config = dict(
    hidden_size=256,
    n_experts=64,
    router_score='softmax',
    balance_loss=0.00402,
    norm='rmsnorm',
    positions='rope',
    rope_fraction=1.0,
    parallel_block=False,
    init_std_qkv=0.0214,
    optimizer='adamw',
    beta1=0.9,
    weight_decay=0.2,
    train_tokens=560700000,
)
Below are experts of layer 4 (counted from 0) of a mixture-of-experts language model. Rows are named down (a neuron's output weights, with its number) and show model dimensions 0-255. Each number is 200 + 30 x the weight over its row's rms, rounded and kept within 0 to 999.
Before each expert's rows: "raises" lists some tokens whose logits its average output raises strongly, later layers aside. This comes from a sample of Wikipedia text that the model never trained on.

# expert 16
raises: "Career", "Pro", " Singles"
down0,179,215,198,208,218,155,211,174,254,199,166,175,158,197,208,229,234,187,189,227,213,218,179,151,269,204,197,231,177,140,191,242,205,212,241,195,210,223,168,226,183,195,231,225,190,162,197,209,234,184,166,149,186,247,230,186,203,262,169,183,242,173,172,210,179,148,237,244,177,235,173,148,212,217,216,184,188,247,265,122,150,217,216,237,213,238,231,222,228,217,179,210,152,222,143,152,187,162,215,195,208,232,189,184,245,141,250,231,277,173,244,203,187,198,176,165,221,168,182,138,194,203,213,218,197,197,179,218,182,216,157,210,199,218,219,273,242,162,231,198,261,212,221,183,176,246,214,263,202,157,210,220,237,158,204,198,183,180,184,216,184,218,227,210,181,238,216,190,175,189,198,207,242,188,187,167,246,219,204,210,278,211,202,167,222,207,173,168,251,174,217,211,214,226,223,223,221,198,224,185,205,194,200,175,265,172,196,177,160,172,246,218,221,202,259,162,196,235,139,227,215,200,188,192,225,177,237,221,165,196,175,208,268,245,222,189,217,218,159,212,204,195,240,232,177,213,166,185,207,146,169,194,192,205,177,217

# expert 8
raises: ";", "ing", ".", " ;"
down0,206,216,136,219,227,223,168,184,220,183,170,227,241,183,214,168,180,184,228,224,238,226,214,282,207,223,233,228,182,166,189,170,244,239,196,202,200,203,121,211,210,210,229,248,180,225,154,204,173,158,217,216,228,215,151,210,253,128,234,226,204,230,207,196,203,191,203,206,217,139,151,221,214,194,189,219,190,243,210,253,167,188,231,173,231,175,160,240,137,196,188,195,230,203,241,224,217,164,172,203,224,192,191,198,253,185,170,171,179,193,255,190,160,186,174,200,244,229,179,179,223,163,178,167,155,182,184,195,256,209,154,238,167,199,177,213,163,174,160,171,204,236,179,204,142,182,159,191,217,212,208,161,199,155,187,201,184,199,172,175,230,161,201,218,224,193,121,182,186,152,190,177,199,169,174,226,192,177,202,234,218,214,215,237,198,212,217,176,202,249,227,202,176,140,168,187,172,212,157,157,190,205,222,221,199,219,223,152,201,182,212,191,174,179,145,171,251,212,198,210,251,151,246,201,246,161,190,267,181,194,235,223,143,215,172,182,204,174,178,158,249,285,212,217,222,202,183,272,200,205,170,175,231,204,171,186

# expert 49
raises: "1", "2", " Preceded", "3", "6", "″"
down0,178,196,187,173,219,215,232,193,211,192,182,213,195,195,236,192,183,193,172,206,181,219,217,192,150,208,182,203,207,217,200,196,166,229,221,193,195,183,157,166,221,203,213,206,191,187,134,200,228,221,137,205,242,166,186,261,202,147,225,208,136,213,245,224,149,209,249,188,201,183,203,237,123,264,200,183,144,180,213,141,200,204,172,248,202,168,248,158,182,180,234,178,210,212,189,233,166,189,248,214,188,177,176,218,161,180,132,188,160,170,183,176,163,188,170,251,203,168,194,211,103,230,217,159,177,210,183,200,171,232,185,232,192,139,195,214,204,184,188,222,244,192,207,216,186,206,180,166,161,217,229,164,229,176,207,220,155,171,217,148,249,138,195,227,207,122,196,244,171,195,217,199,231,200,239,167,189,224,212,191,202,221,228,215,187,205,233,171,232,241,216,171,189,250,229,195,172,216,205,161,227,221,169,164,216,190,218,137,200,180,204,189,215,181,178,171,223,191,299,223,185,215,175,188,154,202,209,202,279,198,186,231,205,175,210,143,201,174,169,232,242,192,218,168,173,171,228,200,203,167,168,282,209,198,256,180

# expert 41
raises: " the", " their", " these", " each", " this", " his"
down1,201,186,265,174,199,165,199,183,160,173,149,219,149,197,225,209,164,246,183,210,211,268,185,185,213,192,215,221,205,173,164,163,145,215,202,147,202,221,190,176,195,206,168,253,247,237,230,218,250,209,160,174,169,215,250,201,219,214,212,247,211,217,189,210,196,242,188,231,241,185,166,187,227,192,162,194,182,199,201,177,205,204,191,185,175,258,134,198,286,195,175,209,164,175,170,227,224,207,236,224,216,220,208,215,233,207,227,226,205,180,252,155,185,188,235,163,227,187,160,164,158,210,208,181,161,169,142,203,154,268,206,181,179,144,153,166,203,107,253,220,203,214,208,209,222,251,181,182,151,193,189,189,240,221,210,192,195,231,285,183,240,151,162,207,191,143,196,236,210,196,164,230,213,193,171,189,154,170,181,194,193,188,220,191,209,196,193,243,219,204,220,227,219,204,176,224,213,188,201,193,205,252,201,195,239,193,188,210,205,198,194,178,194,196,180,131,238,174,151,185,185,116,216,249,189,207,218,199,198,213,123,244,206,193,262,166,210,143,215,166,247,170,216,200,174,222,222,185,175,169,203,187,213,168,199,192

# expert 40
raises: "ette", "és", "uma"
down0,112,175,189,160,204,163,183,187,161,178,141,216,219,207,183,225,188,191,163,180,187,223,171,152,190,191,226,208,199,225,245,206,238,193,202,214,159,215,191,220,247,162,195,208,211,164,169,216,199,166,163,194,145,165,174,245,218,148,141,212,203,193,296,197,267,212,144,253,143,186,196,239,225,217,217,192,248,172,165,226,159,192,203,210,157,163,177,202,204,229,150,193,138,212,206,195,204,215,218,180,184,237,208,190,169,131,232,165,231,204,191,213,155,198,173,172,238,229,207,202,222,173,233,157,191,227,196,254,151,155,200,240,214,217,224,200,198,187,176,203,166,157,195,227,186,187,214,208,174,154,192,255,204,209,205,215,177,187,185,284,202,188,187,151,180,134,221,174,188,145,198,177,224,214,179,202,208,209,172,192,202,176,194,181,225,201,177,210,223,196,177,212,246,157,260,210,199,176,211,221,182,185,180,190,216,220,225,148,181,177,185,266,227,145,199,209,193,156,162,173,225,166,174,221,254,183,192,240,241,198,181,203,173,229,231,216,195,212,139,261,249,146,153,165,226,181,203,154,220,197,223,193,215,198,213,221

# expert 51
raises: "ase", "oda", "ura"
down0,233,211,233,204,216,201,201,178,131,264,180,222,122,212,163,188,186,219,253,173,252,208,162,191,204,195,165,163,235,185,174,217,225,201,196,216,210,196,195,213,211,237,188,141,189,190,169,156,221,239,237,194,235,221,197,183,185,198,199,232,239,202,175,203,197,207,155,249,213,219,189,184,274,206,209,188,154,201,236,158,209,180,221,208,207,206,172,170,228,206,210,207,167,220,206,217,215,226,253,231,190,188,205,130,215,205,185,237,178,202,176,162,169,174,227,210,163,152,218,154,133,245,233,224,238,242,162,231,139,192,179,217,147,247,179,185,249,185,217,231,166,191,173,197,151,165,201,192,222,144,168,265,229,169,197,194,135,150,246,171,254,192,209,211,126,188,213,231,160,223,193,181,179,182,201,157,201,164,207,162,230,201,169,189,202,182,178,185,259,225,217,220,187,181,270,211,196,230,190,212,222,227,246,209,171,238,181,232,219,135,229,223,206,218,189,177,206,149,190,175,171,189,242,226,262,212,186,202,211,209,184,229,249,196,174,204,186,198,177,204,193,227,254,211,152,158,228,184,178,181,245,225,148,167,204,168

# expert 3
raises: " given", " also", " taken", " latter"
down0,208,245,258,212,240,229,170,176,247,253,184,263,167,199,176,221,215,188,200,202,158,153,230,230,185,187,188,214,140,205,160,247,182,174,259,177,211,213,215,215,187,164,185,152,183,257,164,209,209,221,210,229,199,193,259,137,227,167,244,194,172,187,237,245,179,182,139,210,215,172,222,203,211,202,190,138,197,218,190,189,214,175,256,212,249,208,169,242,239,198,174,196,207,203,123,179,202,200,238,180,170,232,183,278,136,186,192,187,210,202,181,212,203,109,239,184,228,194,271,187,240,181,216,206,197,157,216,182,191,158,207,179,154,199,201,218,256,142,194,188,215,221,184,188,241,201,236,263,234,184,207,244,204,204,204,184,240,207,171,228,187,228,204,254,139,152,217,188,193,220,177,223,140,210,173,164,187,195,180,234,161,173,208,203,182,233,200,185,152,179,169,193,191,210,192,220,185,171,199,198,184,227,261,159,223,231,199,209,204,253,190,210,203,222,195,176,140,207,184,252,213,155,209,216,222,205,168,265,189,168,210,160,209,184,163,243,151,217,217,185,231,197,202,211,185,156,220,220,211,218,160,204,224,183,202,184

# expert 62
raises: "th", "s", "nd"
down0,179,188,222,211,203,222,195,191,197,259,165,204,231,192,205,181,217,117,215,232,143,163,199,215,235,222,217,175,165,212,170,199,144,197,266,182,207,192,223,211,252,205,197,191,199,214,201,226,181,157,176,154,152,171,244,182,217,215,212,220,182,208,193,96,205,175,167,183,267,192,168,214,182,200,150,238,151,148,205,204,228,199,176,151,218,210,176,152,222,173,194,236,181,187,234,162,170,221,187,185,205,199,166,231,207,208,218,192,189,237,127,201,208,198,212,189,219,224,231,181,183,226,192,198,178,195,237,184,220,288,216,224,209,162,181,205,168,216,234,232,202,203,166,211,234,158,229,164,198,152,184,157,216,259,237,190,154,199,196,197,217,256,164,214,163,229,177,207,250,184,222,223,185,237,224,213,179,188,180,174,171,249,197,219,157,234,163,201,243,205,234,160,226,182,211,236,143,204,186,165,196,202,181,216,240,188,229,195,156,218,214,176,225,221,215,214,220,170,111,157,274,202,209,228,212,165,196,202,164,220,245,132,236,214,179,147,209,207,141,208,219,186,240,174,184,200,225,259,175,197,230,167,197,208,229,171

# expert 44
raises: "–", " †", " season"
down1,217,247,257,177,197,192,169,208,263,153,197,196,237,209,144,181,176,184,134,142,192,193,189,223,135,219,195,219,235,174,213,219,238,146,236,163,193,242,249,233,202,216,198,205,240,193,244,206,213,237,204,206,215,185,172,199,173,173,228,180,193,188,226,179,162,216,185,216,216,161,187,208,242,271,269,235,197,160,223,193,200,246,249,233,194,213,197,177,178,217,204,170,178,185,188,208,176,162,220,243,160,189,179,190,203,202,215,205,206,175,221,208,251,220,187,219,258,170,257,155,191,175,213,168,192,196,174,197,186,184,223,241,235,219,263,143,227,224,162,194,217,171,194,187,188,193,211,209,158,148,233,267,200,174,138,194,171,223,211,224,173,244,202,196,263,188,205,237,195,201,243,152,184,187,229,202,214,183,191,245,198,193,175,194,193,209,261,248,180,167,257,202,171,208,185,229,165,217,219,167,213,208,193,229,201,218,162,200,190,209,165,196,181,230,216,196,118,184,268,272,178,200,189,237,230,282,205,261,171,190,174,187,218,201,192,157,228,257,203,234,184,180,234,227,191,228,205,202,209,199,191,229,190,255,207,153

# expert 61
raises: " mm", "ules", "ries", " feet"
down0,217,140,202,195,162,180,195,114,254,224,215,147,185,232,210,177,157,248,186,209,220,189,176,256,199,243,161,199,122,164,192,215,197,194,162,180,194,175,159,208,172,172,181,248,187,198,204,196,255,206,183,161,209,203,158,250,238,161,216,168,228,168,201,230,193,181,219,200,220,168,183,186,229,230,183,179,157,212,148,176,184,127,187,207,191,190,212,213,238,206,178,220,183,197,229,166,242,154,187,169,213,200,209,181,209,249,186,139,198,182,175,201,153,222,213,204,203,210,154,192,224,186,190,134,231,189,142,226,232,213,226,170,178,189,200,197,224,196,231,162,223,236,213,236,239,191,186,231,266,224,160,223,198,221,247,268,212,210,213,243,214,210,193,244,178,181,205,219,197,185,252,204,159,264,156,160,156,190,237,227,244,181,245,224,237,189,287,196,180,205,148,192,166,216,216,233,182,202,159,170,173,243,226,176,212,265,221,192,163,213,241,231,215,239,172,207,211,212,134,174,210,182,236,178,246,236,159,205,251,226,213,173,163,218,208,219,197,220,193,156,210,174,195,155,205,166,195,223,202,204,214,168,187,186,194,196

# expert 57
raises: " ", " the", " that", " this", "fer"
down0,177,223,235,190,225,249,227,197,228,189,216,196,200,189,128,217,181,182,216,196,223,233,273,197,153,179,236,248,155,190,207,265,201,158,157,230,176,206,223,183,230,238,199,157,255,199,183,226,213,164,211,184,175,207,229,197,200,198,268,194,168,204,150,156,223,217,186,140,218,175,281,177,187,144,206,208,190,219,155,175,218,212,185,191,183,263,160,236,189,247,227,239,198,228,190,191,177,178,215,198,198,241,203,213,181,173,216,195,193,183,159,167,191,192,189,177,238,177,178,186,232,196,239,153,219,142,191,174,184,158,195,129,219,250,205,255,223,200,225,224,204,160,192,180,170,183,186,178,157,216,238,246,177,196,202,252,197,192,183,213,176,208,197,176,249,260,221,218,199,155,222,194,191,199,180,219,159,192,202,187,258,229,199,198,205,259,137,223,168,227,198,218,179,144,170,103,196,177,233,236,176,199,215,149,189,175,226,216,152,142,217,159,158,142,234,187,197,195,228,187,222,179,181,270,180,201,267,206,205,205,196,215,156,184,219,164,207,221,231,189,164,216,216,230,205,229,206,200,181,175,221,176,172,221,198,190

# expert 27
raises: "\n", " chronology", " Succeeded"
down1,219,243,156,199,187,236,188,164,188,152,205,166,162,159,193,206,173,220,202,189,180,173,140,238,234,196,182,167,174,177,200,194,165,188,206,241,234,171,191,230,170,207,172,172,216,236,214,199,208,241,195,184,227,214,200,184,234,223,273,174,185,214,171,236,179,176,229,222,150,194,199,151,214,150,202,198,240,191,173,236,154,260,169,157,227,211,194,191,192,144,170,185,175,202,199,211,210,226,205,156,186,200,195,221,190,219,221,195,177,190,233,148,211,223,276,251,212,124,196,180,166,181,221,254,215,196,138,237,174,216,260,187,201,172,246,213,214,222,189,219,173,204,183,169,161,174,218,180,247,239,196,220,234,198,195,186,140,244,187,217,198,195,228,251,174,208,151,236,261,190,203,214,172,207,145,213,179,172,236,172,172,209,196,187,230,186,163,190,233,148,147,177,140,215,185,159,199,175,214,204,247,261,192,229,211,237,196,205,194,213,201,279,205,207,180,200,159,223,305,193,202,255,188,182,145,169,215,169,162,223,200,204,167,179,227,231,173,210,209,262,182,240,226,196,224,189,166,203,179,193,229,177,206,182,248,223

# expert 34
raises: "]", ",", " |", ")"
down1,170,198,201,234,232,197,175,245,219,194,218,221,239,185,187,152,175,212,214,111,221,200,161,223,167,219,165,245,194,255,250,160,199,180,196,185,213,193,222,173,202,181,209,224,219,171,238,185,211,177,139,254,226,193,229,131,215,224,195,257,201,197,227,223,205,188,194,247,228,216,242,170,222,173,220,119,194,190,177,194,164,253,240,193,189,228,186,230,209,163,258,178,167,239,221,156,184,186,254,184,223,196,226,244,204,215,231,219,208,146,192,206,148,186,185,195,237,184,190,302,210,242,204,204,210,240,188,200,233,221,206,138,158,187,193,184,101,229,226,152,188,241,208,207,234,187,172,183,217,180,177,192,190,224,209,184,238,210,243,194,232,237,180,209,192,183,148,241,163,182,193,174,174,203,236,223,189,178,183,167,273,232,201,226,214,218,186,242,221,228,147,199,169,194,203,171,125,190,218,213,143,179,181,213,193,179,212,178,219,160,191,216,175,262,188,162,203,243,224,192,190,194,215,151,207,201,192,253,207,264,196,165,226,192,229,193,180,211,217,143,197,216,153,207,220,224,200,195,184,210,191,237,202,160,214,219